{"n_experts": 128, "d_shared_expert": 192, "routed_scale": 1.0, "balance_loss": 0.00036, "init_std_router": 0.00893, "lr_router": 0.000547, "vocab_size": 32768, "norm_eps": 1e-05, "learning_rate": 0.00374}
Below are experts of layer 2 (counted from 0) of a mixture-of-experts language model. Rows are named gate (a neuron's input weights, with its number), up (a neuron's input weights, with its number) and show model dimensions 400-479. Each number is 500 + 50 x the weight over its row's rms, rounded and kept within 0 to 999. Numbers have three digits each.
Before each expert's rows: a language model's description of what the expert responds to. This comes from a sample of Wikipedia text that the model never trained on.

# expert 37
What it handles: Digits in scores, dates. Single digits and small numbers inside scores, years and table statistics, such as 6-1, 1950, (1985), and row numbers after pipes.
gate0:621586483497527488521481493499479496609565506534478525510545517536434539461508504467493448520454545431377632537585516500440521492426460510523541441527455513485501441410495434541529411437455523577513474540494495495530399529545506577538575494
up0:623551481474530420510443437482550471568482543461471533580536516456332504498478474455538393510449568499483537545548561445433514494584547496531543494466536495435616491521480508552548469493452489575503526565495490518504523557514492547569502446
gate1:471445531540515501537445496494601506545526480522489523405440466531532554532442391539473386540478464471421481512505575593478517528546527545504437517608547382511471520480545483494444510516499487570561479503514460500353414566476466496517501591
up1:495481518594543521494516492464490523543553521501524434498412421430484489489423539511447384590478633534451578568502475485500546466541391595526531522523478537564507595562494423581582468530479541479514531483509491608534395533550486428468507486
gate2:572529433542530434509556579441610480503511583531553418442517575423547508468503451626472526479504448564468439585587408543504529632498528521541491485497462574495546536488562454512478514496498504555496489516383494508381479537518503550520553548
up2:549544456513473420533467557411555449529517512519551466412450521385584493446503459628509548499471476539473487530538461515604494588478498512460559465521453558573505608483498518585477525513558563514563497515467510460412414517536504550558504565
gate3:525463464554540500584409545532532485465469438491531523444548473490462521491508570565551408528468488512516511438605446554526542545475569492537555493484444569555531443445556542524510509456547438479537630534529581514470494443554464547395514551
up3:506537485489540469562444585562555489424478442504549429445557514524465544474513523562541401509455529444480492436537483521574534571474515491573522470516474559560589430591538540499467450461548466511582559501476545506494531539509499576474492536
gate4:508577431478569507526430484580506485516585462460458556467456479520412549485399503471484384478606453389551485421502520531513533382417539379451506547490581445564543462546457476481418498567445640503487529491553466522563390457591481496481510557
up4:476543415431548508489394497550526541552536469430500539426494555500405524563411515461475458542607515433491480439488518532461445399539485417496527494480544463548565557512444496454465511525383600486502528402488483509553472481596566478513534566
gate5:634495521491445537509422504520557559510484558499459534479563534503522530483455487509493457487527501558560511492487459527558609603441479511482507602408444565488544541517512520498437525557537584556508511451478510544501447429517502502518457470
up5:408486426559472468546521482516432457491532479466489494452480483507480468401540550472569461481468503519499481483496539450446382475564505489498440463537484475508516497495534509522566506547504438473573457486510538443536557492480510428508467506
gate6:554513439438504502503493470556458603435459466526547521563504550439467504484545558421475490507474528521454493474420536452605438459554466454474474407514467541495488476376476429522425440591557468520566519489421549528516456539476537492435413527
up6:436505548559487493480508522456549391571502500496470541467504464543530506529465466566518494468507476515566488520614455514399502523490529523498474596533545460477516518584536596442560542429447556475435477518574485463533521467580490529524561471
gate7:519520552519613542467509552574510568493524554550473481568546438430384496521478551480486464456534480511483472498491497531538567460502488528548470540512540462439495476494503528494447435535556505626576574486512489450511532502497430483552506559
up7:441457447470408460523500500431553422600462443510552450504468631510568510499482510510510572493427471474503550549486507381357449525589564529534545428535441500521511446499511482524543553508433424471474448472465524519454496464520596498458473463
gate8:388553531480439508545453437538389467429594453515514552498492453482458545502431388430482443485491582467549545414609585553521421577449383462515582462548445458465443518483491501550482530472459525516562520515509526427499605523500546544479440539
up8:621450482532550486449527553456650525524399520512474489455502546513561422503592577583491499511498421525507465567386425444448583466592588496535431521449554521476609536534508527419527473507548565463497486526562477552483427505496494516480540449
gate9:473476587394550490453409526539560584538556393456563494419568502487458590464453522526498507497498548470503487496515475472516572500486472514427542548474515550442535465564444527418451531389542497362591481540447494489499497557483545570560519594
up9:449483490584538434618573544505507544407538472479492533533535487441513419520520502499440540481564479539479430537510544468450453548489554508579627494507497432556463481542555467487638513536499508583458617449458518500458506422566510463503461519
gate10:478499439573507512544459476454476581490474447450553435437524537520476473518447469442621507634489435525488470543485488541515523517479513493450537629537517585484495520480463569492504476537394547447563561477451527431513516460451579436554532458
up10:481475502478489468421533525496554460484516492505520472471422536460539540478525524441441506485470521494448561426441495513477498480525518496567462431468480481437502471602522541540520534470571483456468403512634428469561461455502457553478416603
gate11:497546470518549403611498492479475530521554597452507551466489555394369569533467512528498411462478557503531501595507502467445457484597506447471539550554485518529405610532556588537457503436518502574524450530483465427468443535539514506413572482
up11:499453431513514455503532543519408462565528550525454595601426568458529497514442605611601407512466450460548505517529467450512484440582471463499559577581525544482421626557589527498489573430486402472608468505496536548432486482501531476508464408
gate12:498522495486486467395459556452584515587519355549439487485396485412478512551498451535554465574551383498544649471526418416432484504523590462553491508482511538528466523525515514541514584561468457500520589582465497506476509515531518445504602491
up12:496624425500467513558441523595488525541552548451436427492518541559488553435443538554508472522561572480471485532448555551539523448451435504411515564477528625527476498472474531504588417456459510453437460461522587456551507529519447606534546472
gate13:470491563519401498440550532511559470438465506559568543480542477521467589553477407483518316455503479541552513563549510470452537519492509463503489461501423513546459501471560431545458516473475489457514502512535563463459499491457560430567613487
up13:462544549532525572440412497479477361539587462471461473556498531407519454563502622543566584538458508448458360521469473534590536513530456559467423513508502511547604505499501518486433516530526476549439539442494383510575477494497432447506460502
gate14:491543516546476507457562455535468460484533510549531467468446445510494500554442540429487472421562485432549528480502489483515524476534576502485535536463610608540424532543558498523549478440430555493471480599541529545415500465528410471504524455
up14:435581535525503591543528549487547437512503346492449534546490524433502496562533565367534470423535576554423559538506505502497452423464505477508531469517484533468509465418546580455514465474482409548529591535436440487511503613454419515431472484
gate15:553533519472499477532526504483509605542525466561514524530487557544506492380451407428458487544475585494507531463458498447535550489484429513472430558524511484505450508416613488507497605492455507536527472517499473446484396561482503507575451518
up15:561468496514469544465427529556458498480488486514522534442514504491546604456439500480537537549468564462495553513490544492484508489482424539535519533474562529508530463556554535498499567621516453456469437501555447392506518565500566554512525561
gate16:468602501546432563498514473536402495571488582527523454450522509597540534534482570455421458480505383515487551492379469567516529529489594592511530533526434472516637536496515493434557451468583513492520567503417440446481517484514532418427484513
up16:549408492467545474505452553471483500495569499487527562500400515468554482431514458566513589610417644493512477518565548464376470500548385456556551391496536551447464465526534500539516508511458477483480425538586578554518490495502466542515519455
gate17:518490495469519489534501555499494484535581539527569544453586440450447505506416415488460588535428479502522479424480500536479478517466550546506558487571577455491537536531583483602377519496537553607483505482561487440427490577562456505431551432
up17:505510491528519472485474502450507526503480486470427540607512403483523504486455512537514493575473524417602493457450416433524487471484553449441471521446444560466496474535553523361516531581465555511639524422514418480592469463542494544517484537
gate18:557556507471484488493571588515512505422462546427491449453458505476499596573529469516526403535497399492566519465517436461467482520492480536364504468530510456531465514475475497469490536532457526493511531505485535465570460520528577527516524455
up18:567561452473461472487654565466519480502471550437448458463475489496494571575541481520518435591516466525521529401544391469454535492498372550343427488505537423476463485447460513536512513534512522498479530481494565490530436519481552539505471451
gate19:476567441483544520499467492521574519535431496542531422519577439470537539529444515429408494531445508521464508421510462436405486562444619442411506527556535388430483371494529469462432510413481520517504520474458453547577509502533437502532471461
up19:480473505482493459605446432471545517475587517511488586452399487558474481479604455514533551438506495466493466506513553491510465445515435505608438523450432468518446607523583487467577409429484518552470523585543542539501476569419571487555409595
gate20:481500599550552494460535453381511575585569500519411480452478451490469560417606502481462512593539341589493432478530535502447540624443504463534542501462490634443475467499562512580496502574483538478597507494491525514466486482549421496524476464
up20:524473399360454499488468537550554481444459578563541494529463463573478430567410488471547467466485605383488528536460490448500477445490517496456469473507494479472441504478432521447444505486545466492440484498452549520517488523455475525497565537
gate21:600550480451521522489417466596469533479474419502530468490480447435558476450450512474460387501475593513433419422519562500559492472505575553547463608508480517470529496492517509466532389529559505609522556490528579480380392482512520470548571475
up21:561446442512501521396515562541459497393425391437526488399425560506563464466443594534557468489457436587601469557506532543482576503430519441493435568503470542482512509466603535501554580576526405476579539507491593522413433529508489443520490462
gate22:485492473513508501562526466588585456504451475525537430477465505415460483463500466505441544513526506508536481512540515441547546478555561415462479533499505531531549486463499397541532472378509477537526487547491488498429556518472585501422485465
up22:609492548463490458518509480452555471538492449439485511461525497430493523583482456541465562559485402563514603546494527511434460495448467535508519485404443469496535484477458505531389545530535467528534513472392462478498599500490502519519543573
gate23:480532429495514451586522508621496598592569556453474422413573513516556451581491574557573542496467387527481463483550584477490463452466503510417590557517441519489502532374524425437515518479486387516455560469472526536435566512542511509559573473
up23:409458502468517483552567554533519494532555402441611455417501475542562496572476526576474491515499398650575543505461459524496427410483523458434601518411511457477485562467496433374474607468558500491431513518484488558474601531475502493466616538
gate24:474521484522492471476418535481575543572584536452556595506515494495431500499416499436478559502548486553539526568531527550459514504521568566554539452518398488510559479495478525396508459524462464541449598592430543501456480457478506487597483441
up24:488543461564572573398392550485531441559601471466529567539539493518400444557420510474505607467531434536495524493556561609432481479488592574565512513512489455531513478506455504388472480548443411521423563583485536502531466494505492526573506435
gate25:551485437435416542584496524563535437466484527421563556525475550553484534575536497442537449532383427566588556548480461494455420470457477532532527499498484598446537519532555518517402468395557532567496514516475505536505513582535462543681489462
up25:471467471547392534437440474426543512503493530514507559476541510579531514543490541446480464595592474497489533559474431488493533475539464577507615410521520526476533366457496409530502554485512442511465503511390424464417550410567476561534479439
gate26:501529574466505578483473446499418560542520394544545440439493492418471502476469537467544553478572521534578542483477462551407540531412508512455579535488482501486487590435477470586463561474400455580571479442603508398472543546477463469591540469
up26:520517528478524546437486502490471558515529463513458469445520472445496530484453493498530599520606514485592515455510486550398538559361547512464591589510463481470503599475492442593564523473437511588521455457604510410417511525460445444563512494

# expert 44
What it handles: Leading digits and table rules. The digit 1 and other number pieces starting years, dates and table values, such as 1889, 28 November, 40.6, plus markdown table divider rows like |---|---|.
gate0:554547501508520543450479528486478458552531483490478471504498569474429582502522626532420468494593479517418520447496403470491551515485592449497507494463498619490563425460503519480325487453482479508415503533519577516590511545504490516432563513
up0:550520531473508486569511431492514536512487543462401516570546531457462536582468379407605417572450550509536550592462548495437531490541450538488631551553545482402571476567483527510536408473572434544528504497437467530450483538490503566662467570
gate1:454443518519476492500436497535576505528533444529453533426434495531541580520423425536488418566503459458428466545504595603458509496541507555487464514605523434527475546498512528494456461513505462531559482522516454502414412548534442489526512583
up1:504557495622538478439491501480479533505581485498547434529458439513492470472449565528425379527449645536463535553494484464446527487549398562527546505520436593566514561589475444588637474531473523480515494495527515606528380538540479453468514506
gate2:611519493512525400493567496496591516524501616544568388429479484405484507447474468566547544427512525501441460553525412542528543532481580493459422483479442594491492545518490448491521508507491536566507454610478476496425513468511490532492552543
up2:584549469508519395500528451450539543561529580505515401421458477395547515497451504570527552466478581510480490522526455510538487513529610489463508540499404554540479560546446494588453521492585564532536422575472499468454502439507465546477550501
gate3:546438399558492537488406574543520515517506529465572450510557468541485528537425451511550382473490532566523467456591496532518541523495589513575478460474493491572523433484602525575478496449497485528532545574472494443516479471622461555368441543
up3:536528439533526487594442627587545488407442464511615455512517485527467508472497490533592448561502562500507503442573440520545553501533513538608488411574462518535573443578514527506518473526546477523589559548438517526538524564522494549442515514
gate4:481552523477490558535457505515486569521488441473398557537470503531478547505402485466485467499613443413518427536466555508509510326414513365481587547535506409460584528554485524502431528580462504516532574539497498516502496468571400467435494565
up4:490570505474469538569485412560496567538571404416455553566389547464388573508450419428504491569526526478450427502517530568468406374460465428561487504507441432479508529501429481522437483510466546551535586395489487512527522490543489493454559522
gate5:597486388387497507544433501460470520543455431497501542494520489593500593419524388487478467473545515488548515413478471578525577554541512555458458576500504559494564524516508492481445485497493545547604458505485550507484435442481516456538436434
up5:421521566659455505466527553555507469426544578499487515487485511420482418494485671523528495447432458532541502558525540494444408474465480492514511470513447423530447531504537435539576508525539497472421518488523483518504558517511478478460555569
gate6:492460401420588492484469482530504565472450484561519443494500511543550556491441482448487449484526490512489558502431507487550483544624405535473554539401500477457522482501459539552403503565510504545582499557457495539562502519454567520410397415
up6:481568611543405455507472464483547486571511537430499510525530471451502431515558471521417551508445545522520484493573473545513426474430584424563427467572515550507505508495532476467637488485494479439437509462574476486439535449548493504557569550
gate7:545544536486604416523445514537483506534510462579500539494509529413445579517468508537568430470505401541453495549448595481494579584526495492513388574514500576453463537449445526484480469580528509610578499508561481457485496533542459488485566409
up7:472508362508460504503485514478511448482509510514451425418466527576603512483501462508485544523412554481522501457458418517480447468465543510546586375508486461565456423532542432510538483447434401411460522458468582465441508505503594506508479551
gate8:412468450405460421518488472502505488505565501496606434499497530564560554491446490453438488450441450466568526500514485448490514457463476525498565543549527445451446482471549494465584493454547492505507565513579491498453460569544514493415493474
up8:528523544527476557462492524506607513487365516517426542439528484443436462480547481571456542470628488483522520511463500556485532553517603506490445523434463543497566544502500502392477513465520512461579425526508481451512537508491553509576522551
gate9:501524621430548518536405545470477483476500459424638501367545530578524581531498491528480467528575395516500458554539565511523490412462452537493425560511585447507469505528491535442385409467599427367472412480485489560526562523446500574490564494
up9:516413482504490429547616533537489579417588486560368523579509422489525386359537467477442586470480525485485457492461491457528511497596568468501523418471481490520494465535572464503610600453480534528534565509506554493476440490577511429479507540
gate10:510544433519564474489516459487580545572423501418529462446510508532534428513445535518593509638549469544538329503465464491482575482516530479486542603487542491539515482474517559495525494433465585453521436503497460427511541447434570464528581522
up10:498515514523455540464523541515481428434536424589532465482523478400423572437472529442522477481406503478464631485440522558495517463539387573526465489461385524480452473562452526485518540427511455506443490504602479513555416410481531464505372534
gate11:483606515470477467587493462498408521543527594507411530398522552407433479455484443601509463446444512498574478561473534452510480527557486494469573568517463563473393561566556551537552469443483458579613528515468502422458422509458539556441592428
up11:487467474533514442498569514538415473527562586543448540500472581528511518470455522611588449488519414424593426521485501466563476514521476465444593626534563540471388567560577505495516521426467435458589530514491587509465384467464518514530514429
gate12:530511559517562516465513528496603513529524456513485474536387463431536545528530424462567500501542438568570551514558496443440571438480529463478459466497580514491508525529422552586411578559411438499525584566438527518426439474528479450454597510
up12:485525471516479551555476517591444497529530561547505451406608497548534458466433573558423474503513639462448457575492569502495432463545467540484536594523515491482468461450515506504579446374515521526513446434507457465539478472547500618527473483
gate13:475497482505484501499630540576504495515415506479562520485430536447487590566531397472564311412495492534551573532580527502503488501529513536492495457474484485498486511478453442524545501444446559521514447494480558457449469549449562491453541525
up13:388545601496537513424473534465459412565609440542418415453487475459574387599541568569534596546513583433447437494478468568518588561431515522447492538526564509515521508472574517480415516568531461519537453471520448509467497514571366454652528430
gate14:438595515533434542492566457505464428495481460491540512504415490531472527521411547390437484419553486488535555512515492498456479405606558469486568549503579606542438540555585484495544480407451557515507472582516482576447525526501469468486490414
up14:429584551547551587527538543544537473483521387509471553542506511436499465564539525388512473443528516523405562539511513499545473454466514457506527424475506590436476472416518565487519491505445453531555587554477468502499413598444410526438460489
gate15:468575536427510506532445495461510471491500429469542508516465480426449533506524465490448634452528522543529571584496521463526564491493387501493455555558472475572417520354556451499445545509454408546542522454437469400486491564474512480614424503
up15:527485543539540559493460489533528433523536461479463538494518504404535507494485443543534525493503438501518639558507551487518470470449430527542481484495459485531497468488576513573497535506515452507477442504481470374476532572466531511447567448
gate16:463594496523405519474537493514329477595476587522472515390547563545512523462478462519459498504412485537458533492478408612483528550475476556499545491529433489506565592574511458517554513434553544442631566448448413470445570479557503518467449476
up16:553414566532509488439495582440597534425560446455498575542487515479480445481536590513527507602460621533536463536476504479394528529467439433581525508469534570494484464548406485465511522481478501481415483584546514534536455542534475525526529507
gate17:507502461488469438577522457497490480526529443532550510474478531515493414467475468502476558558376544561496498461470503521542473462519529544468522565505545456491453518503481429562421550461553481498562539487581526437511571602539524566516584538
up17:553422490463501505508483491488487609490483583486392510580517449488446489468513506511533517535465455425630498489467445488458518530453484495466474534482402492432519538510572482441562518567441540561511514482458425568476427448526509482567447436
gate18:555535519498523533524529575534410449484581480474465435327474543463468511572531536482431447545482474437549512516433589598511441450510518543421498458573472459477557504389466556382436587543433553466559533490533528450534543542480509554498528523
up18:579498478545504532422547529538429472597520509510428503416459465493475474548523543504420419576451448458546550440477506517500456457501484524369489488549463425415549475350475581454453539557517582470473493507544561425489529523501511495484515493
gate19:426557471487535573526449408530491529582499453523526458457520492471594570546490501517405529478413428491584423491555405535499538456490482453387502465523491440509463450588490452456469491495436525442527468438413449527457493524497407508491487476
up19:487473513498492427552543459578567587418425566424461526483512478521479473460550450439481513448546567543471553496480570487496453435527466514527522487401524409544525552507493514448570489483532520586527524591516580554536468538454515528624456483
gate20:488456593560528489428533474466565539635482452487407490456538407501518559406596491484504450578531401539527411504519470477428422506449540509586539562469495605493529523490537547576455549495491584475635500539517461498474543448586465462557448487
up20:487479453515443492394499506558556489448425578479515492491528450569628457570454488519514490481543574381452456505491446510512422420442470464466453564526529545468478476516426535414472492495557419474397523502473535434532543482490432511549526535
gate21:518528445545581524435463488569463549461483463523564515453473485485556430461454450436459408438488536537467447401541483485546522525463529535479392609491480505493626469509499602521566450560524473552552492493513547469370443443481486455504604476
up21:554465476421491519455459540563472480421457387457521478447448562496482559553477585591567506520480498537564451575461491561519509486478456475515479469529498506467480512445596480472520531550496433497473485541478565546515490548507499477527457465
gate22:504455457549544530450514457556569450498542489549435453455410489486387521492474454482439490547498541448545467520510501416472481478513577432404497502486516574559540476479449436512518496412506529506594470551516467470519540557400548524465572524
up22:568530508528435407501514551466520434526541530406488477453476504390451521534409421572495567557508478536523530488495527411479433559494440552481503466429449537452474407435435456532467528506527469596605504429409483520443507474466537444505466567
gate23:532573462528536487497517549524430563576512565534485393560498529451568452543541519595576531547528320490440573521453466553466518528410537463410548458610503611469470488430437464483440414460493465519511489466437524521522453465527567480641581463
up23:435471459479558456515533506534514505554480478425547491508583523543504514503442562530382417398473577633480486483462453531539565516444506525547624492335499437438573555521508425473449533524517553439509608530489475542503583557494445556480556485
gate24:480504509575529557511496521494597620541570530467509558538580433473422554502411519409493545486516498525501529521517459474475519439505605523438521541448432509534516422447571588469404461519459508592489597582432520476505477473519506461463539440
up24:494566544595581568466453533474522512493588534548512576524530439503472506550445541449511567480535479556509547458558520457446516453539636533463492526511431487498484466381517577489415494495481421530434507561489550524530491450529514474505534452
gate25:467505556454435540521477401490511581448556461446648515498490528526458526529533454431487414525421439527551554546467537496471493505457456469476530470579490561462576520497534509552413477445565484550496490489454442534501508519516500587560495536
up25:448448538472467558481479470419424502542507507491581548474489505581523503495454424473544474525479474535441483525511507509529545501459508466520609488500545579494546528510500522600383527461495469554497467529471448485553443456515524560520453506
gate26:520502482481585589589475489493524463475515341567542521556525508488482485439446566557454604455560556565502633484516527552385545523347575478564506547485531520477462546514529561543549623481474462528479500398590506505465586478481610490538519467
up26:466522468469584559598458520474595463479452423566475549542564485516501548459489535555433606463522544530480572447527522566419519475304607461548485583487537503507510609527536519474648620523495495552434509403581501546450578485462588475458457499

# expert 46
What it handles: Line-start table markup. Tokens opening a line or table cell: row numbers, pipes, list dashes, heading equals signs, section markers like ==See also==, and list numbers.
gate0:509541520404503532520463486459504465553594527548499504418563473504377538423543469441473429485486554436385533504519482508450491519452503512616560462514402499528537418461547500570464404380516492532551545504502522523576399526520492495580533523
up0:475554444415474504499486408441543518497522560427451569467513503461317583470473514403531478460425572422448486533464549454450586500580500524572588443508432475516511450523519470561473429498507489560568569538477487553592411509488520513652492492
gate1:457469516545539454561447517518621522520509476528486532438439479542542538535453387520460399535492446482451486508541608592471504517554505513473403552627515376520490512468535495464474502485529471540570480502497429528413455555481452496520515537
up1:507549500657568486518493522473492540502590506511513442518464416502489476484462584486413382552464637508474556558511483462446522477546386544533505504517461545584502563571466433564600504520489520462501508471533466614562434531542472441444518456
gate2:630540485568545418595511510489609474519475556543573459497419515425462561397410462582487556423526452585441472537522466449523506592500561562487434457514479589456525513474490452508493553556496533529506465578499452469358482509533544512518537562
up2:626591442547532448614452457443533511553494549473514477452378514434442499442419468546491559451489532562473518524517509488600469572558582537525542486536439555566532550501452464593464552503528551525505452536483512429428452423511479550492542535
gate3:526502467551533506544418571526549444435445472511489500454522462508431492482501507525520432499512514587515487427515479550537485511474588425514559474443432579577565408479565522488504540450498449477587657537550551488476580479569519538368487563
up3:526559474453532463585454592526518533388481392513545459436525500551481542442475581586531380506419589457460489452577470552528547549480495530546473416529480582580610451516531533465395503490568485551601547510462527517544570538529508531471532524
gate4:519510490534510544518440441541454497555553487474417547465471463469458521443413600411418403511594416413490451535529481542519559445425470387510519482501573417513619481539409501471453555475470583452530558488466479536468401465614486513472478582
up4:441581480450535510536423444570453536575524479403475530469457511517407546539393564467479466534577490489490438595548425513453482442509401419548541478487533484554555508521405480417454479482435575462513531418519513532503484498544563527506498551
gate5:566525434464460512508482530493496469510480569507455518525502530441549533501485436476550529540548443507557543443408496563507546571504543560515563541553491514508565546486499581418507573563475483510548583479506534434452550486497436503480530473
up5:457454565611470422515482474488467515448466532516481469424495481525460484449528532473498447440471512551447422524598555461474440458489468438447402531461490491464469452512522429614477427475533517538467407441451504592514478460475522462535474551
gate6:514464439456558431530499494502427602544449547518523518478470473417359513550484496447518526516558514580513479455521525492537511509530468404551531459523496441451515538433494525479360471535524542586474531530465569539579468537465537501520428480
up6:501549588532440489404497488529552438522544434488497517552542582541604500503560446484458437486507461525547496592559474517483462531452525573456465514523497536511489493518542539548639548473447492456527477503565437499409564498581440564480530490
gate7:540519487552526523479467558557455537438570547529491507527459471497493444459459532464537551498479449505475426504534486507494532511584476539575492463528474504506551474470516534562495418535623472550587563497525624457398474531450520546557481473
up7:496501470454468443515489454470574429609435482475512457466573549491522556538473506536483499462473454469522601499409544468449469485434483428475511468459522537445450462503485439437480572486357540485467443495499426543574523456546488462467551538
gate8:455440460469486465525487429481494555444602489609525537465587514530525492495415394496497441483430520409580513520508517544568485566511437409505559472602533490421486446494558476554537482468464530453555472532508513493525445497486502520394501576
up8:508486520600469537511573544484532468587371494466497467492417476519491472553589565543481564502597472538463493450476428475456481462458555567529474512455474516557503541497436524408499498522544488462494481483544471471490563494550544488594548458
gate9:533531526440462512465452444506665520518511471461534547397463456471464585513473477503487440526501430494513496491496550469549534463574508554505463526477539521484447454583489545464414445464565496421530403493439490487473531526474497502478533456
up9:498390496558574394540526573470466550382603464504475492486571482538547472395460475486463577453508566497484436500517510493518477508514515504514628536493529429488512440455517424502516570443470535532532546548518549495491447486581513504528395508
gate10:464472431534543531529436559424559527585439484507482545516577517539464483464460456486544544626484437551467437482540417492530507559510486586498626553508507524514519545476545531538516546483433528434560549484481622471560477440444612457571482400
up10:485543525450435445423535456602475497478516479551535455496354520424613541497462547525526465437458557508501563471441521514428588450559451517526409484428455556440453448597479535522523486471574506457441464505565421508520468490493437593439491628
gate11:479582519486495403645467468466447573541548522517488551463517534362450532511477477584491480460498546529505446561479457424444508527576506478443512568559467577490367539544565563538545521425461468585576488500461451427486432509508515510425567465
up11:500442475542483437613523530501444465530539529566431556588441596501473505481466561588563429498557435509562443527537527443552521463566466465427562613590536534522394626500628521465499538413436419496543525523521558536467402509477499441515529450
gate12:547489597475455466458534532527626531478542352504492542461456451429544526547554429514525476526486456571546549478487504414450554541508553504523501507445499482532465540608489543571456596632469466519515579588400492522429472550481491435529585540
up12:457579406510554540553434476547540586520569586499456466507588573537550503425566503532505529558538603478484495529482558578547560481533480488440497545484525551473454505527489495577530443444474495467444435463506499413526438500512404578513449506
gate13:512430562442461545468572512463588499450533492519496540494504542485516506456498448453506433512547549512556560532562500501509581500549474459474492417444475516536453473662559420459509555502563502525583464527543540498418480476387521532572473473
up13:486589486558534469443474508528464526546476504436456500502430453480460476605535557599459581432472466518531392507499425557523485518422510585451511560537505506459539544345414570496479464523473502460504506468491445513539505513500447493397501474
gate14:490580535529537587468550462494421440493481500530533522516392465476466523543433568393462484457566483491572557501536461488475493408589534453465555519446590596555454542524591527488561476370472549528509482576510462566458544526498463473483494398
up14:433594552515473565559559560554573432517521378474467526509514513430497445554513513376520445414530516501408540514494537500524468472441502470553533438507483568440478451422535543503508479524441427529545611541468500466522411590465404536416464518
gate15:498602446456528502515493493458526559616430457531493519458510554515510415483390487410427484549499582478480563474516473442498539568550388483454462551503524521524475415443635531470496556510526460486532471459551525459516418502488531550570515484
up15:578493461491483537482456532518459443451534536447519586450463477437528626536458513502570527474483450520470458497500531601513515544455459537572528525539515454517571446574506547548467576632433479493422449507498505436502536537460524528506482586
gate16:430596463536427532483503455586410474516531582520480467436563457581537544501450534454426498482507397497533524530382473542531581509587611530520540537493390465554572528488479476478546446495568515496556592517420448432408568491521551411469467467
up16:564462517486520492560531558500501497519535483478542535539420549478587476471507494560566541572442606458485521469526545447405468521488377442525534465495549605412512525515531438496565522489436461475419459529501597577561457475509451548461512471
gate17:520491486469541525573456477486478542533545405551485528445533537572495533551443453494426577533446532486452466431483471473488520497450500454534607622568595474496471516485458469534428520450573498578494498526615520434526580611506512529480617394
up17:530409455473491518481489521494506475546473566409501534513450388495495470484393441539611550544392510384575489461426382511496474485434555469448485499463401622451488445494546499417550491623446466533587526440458477494497480417564469535576485466
gate18:532486506487492544512483552548434424486533535470538406391506476397494497548505523549541495529509447480547438470488482514527503397454507427431471509498429576470453551468475566388443596526446565556521460517509523549581456534594545469537446444
up18:516493503485495514420532535511458420609472545526539469428482452479545467528519527529510429583515444485476429423508414539460534382449383449395443494497525521433432467483507573467460550512572583558467465519484550564543446524519533502473457418
gate19:524535493519492533469471433536583505526437515560523449503474479479499505574497431497381479486436418533519498467535505497405501447532473485434522545508491427428459394461465427439503459499487516497508518463485483520433469497524431511487561475
up19:425475494510513466636502405513492476479535439451435574448535484546443505498570536482462565518504521463485524514476549524574499460459485512573476485447429418571563561595499507474590481489432495528453541534551524532561498535458548492565450480
gate20:536508558568539503471523469475561545630543468515432531447525480471457560401597495449557440641527407502549506496474568476413474578467488535573549520531474616484495543491497508506466520553412565470607524555480527508507496450542448448532500477
up20:591456374465444544459520537549573456455494559489540529530479499516546468582426456460514439466511579409464519494472446485522501462516520469530480485540502457429440489492452492385476543472553456436394534512436532508561511539493476530427593513
gate21:544547478462488547499484486576485541446446437511507488453475518424586428459456506441478415504516570560440420429523559504525516499518564541553448582528488518475548458513534474457542407543515537626462575470504547469397408427523500430525575453
up21:600475449488528520429465521559466490422440372443556487395450538524526505485435552560574449457455468538595487572503516555536559512422505480519427567508480536501520536480629575472558563590557356454575519555500632496417428559488506469552472478
gate22:481474402476518513540414462523598469485513532494478462479388511548407429457583467451466497514492478497561553522495517406528506480597470474465514462456476589483446503459497514546486470402516468561590452556523477523527488507432505503511452419
up22:482499445487492470584419521512593467474511521465468521454463475480433470496526494522444501485503416530549569499511492411478492569561444531491502504382433546468435447490472536589471459471495458561552481473473428536515490496445535446575496411
gate23:520523465481468485481474549557445569539626515480481483444513485509496466596588495538493485399441398548488528467459541533490468461469507459489566486449474546475446475428450431480487470504491584459552584497436584442493504512465476467659612470
up23:416523521446480402530506541466539495543589488423523474452514434508526522542474535532484519455412465577514502478447543516532481512505553453526637506415445493455519501454493467465446553482509561505504551490517567543463500569446477489600544509
gate24:475457475583529481458363605543513544519565510514440591480511462493492548572435519422497558531628490475479506529578485517495614548433526590466524497443446487554536392547557487458456398464461466540453558553480562526428461451470496465514466459
up24:518496433508524565419479573606537496554555435482533595528541486479461461532419488450505597476553397485445502508542570583457553512481511506541429519508514433541483452485529450402501518522444488590516569552495520497484485472481486437565452484
gate25:516483475419489577530455503550475502402456519431565527515413506556504554581537430458548427597395480513557629517472455467490466520530486501538532406532402553487554431478537520531402437431545509455522549539471434500527431593512454559708526542
up25:507454529495474593453400514479489505559478504468522591486484453590574628521481446402454405587463529505428563552506423443538504473504412544558523417530456528499581414446581473523397535471523506514471524516474444478522480453558511616625444565
gate26:525501517418551630519488494471521511473467389535509498514568494438424488457500539509435516450548496574539442503463426531414509571428554466564545560410516472484454563482555510474387552508470514534560530469574513473488529526476590601573484523
up26:492478442408503579476520491422550450528483470519447559468521501451457558516478430576425675441518542527485472488496490558451474461430573440585539627470519473467455513515526461463500567525468587584483508484545474496498500564491499500503496533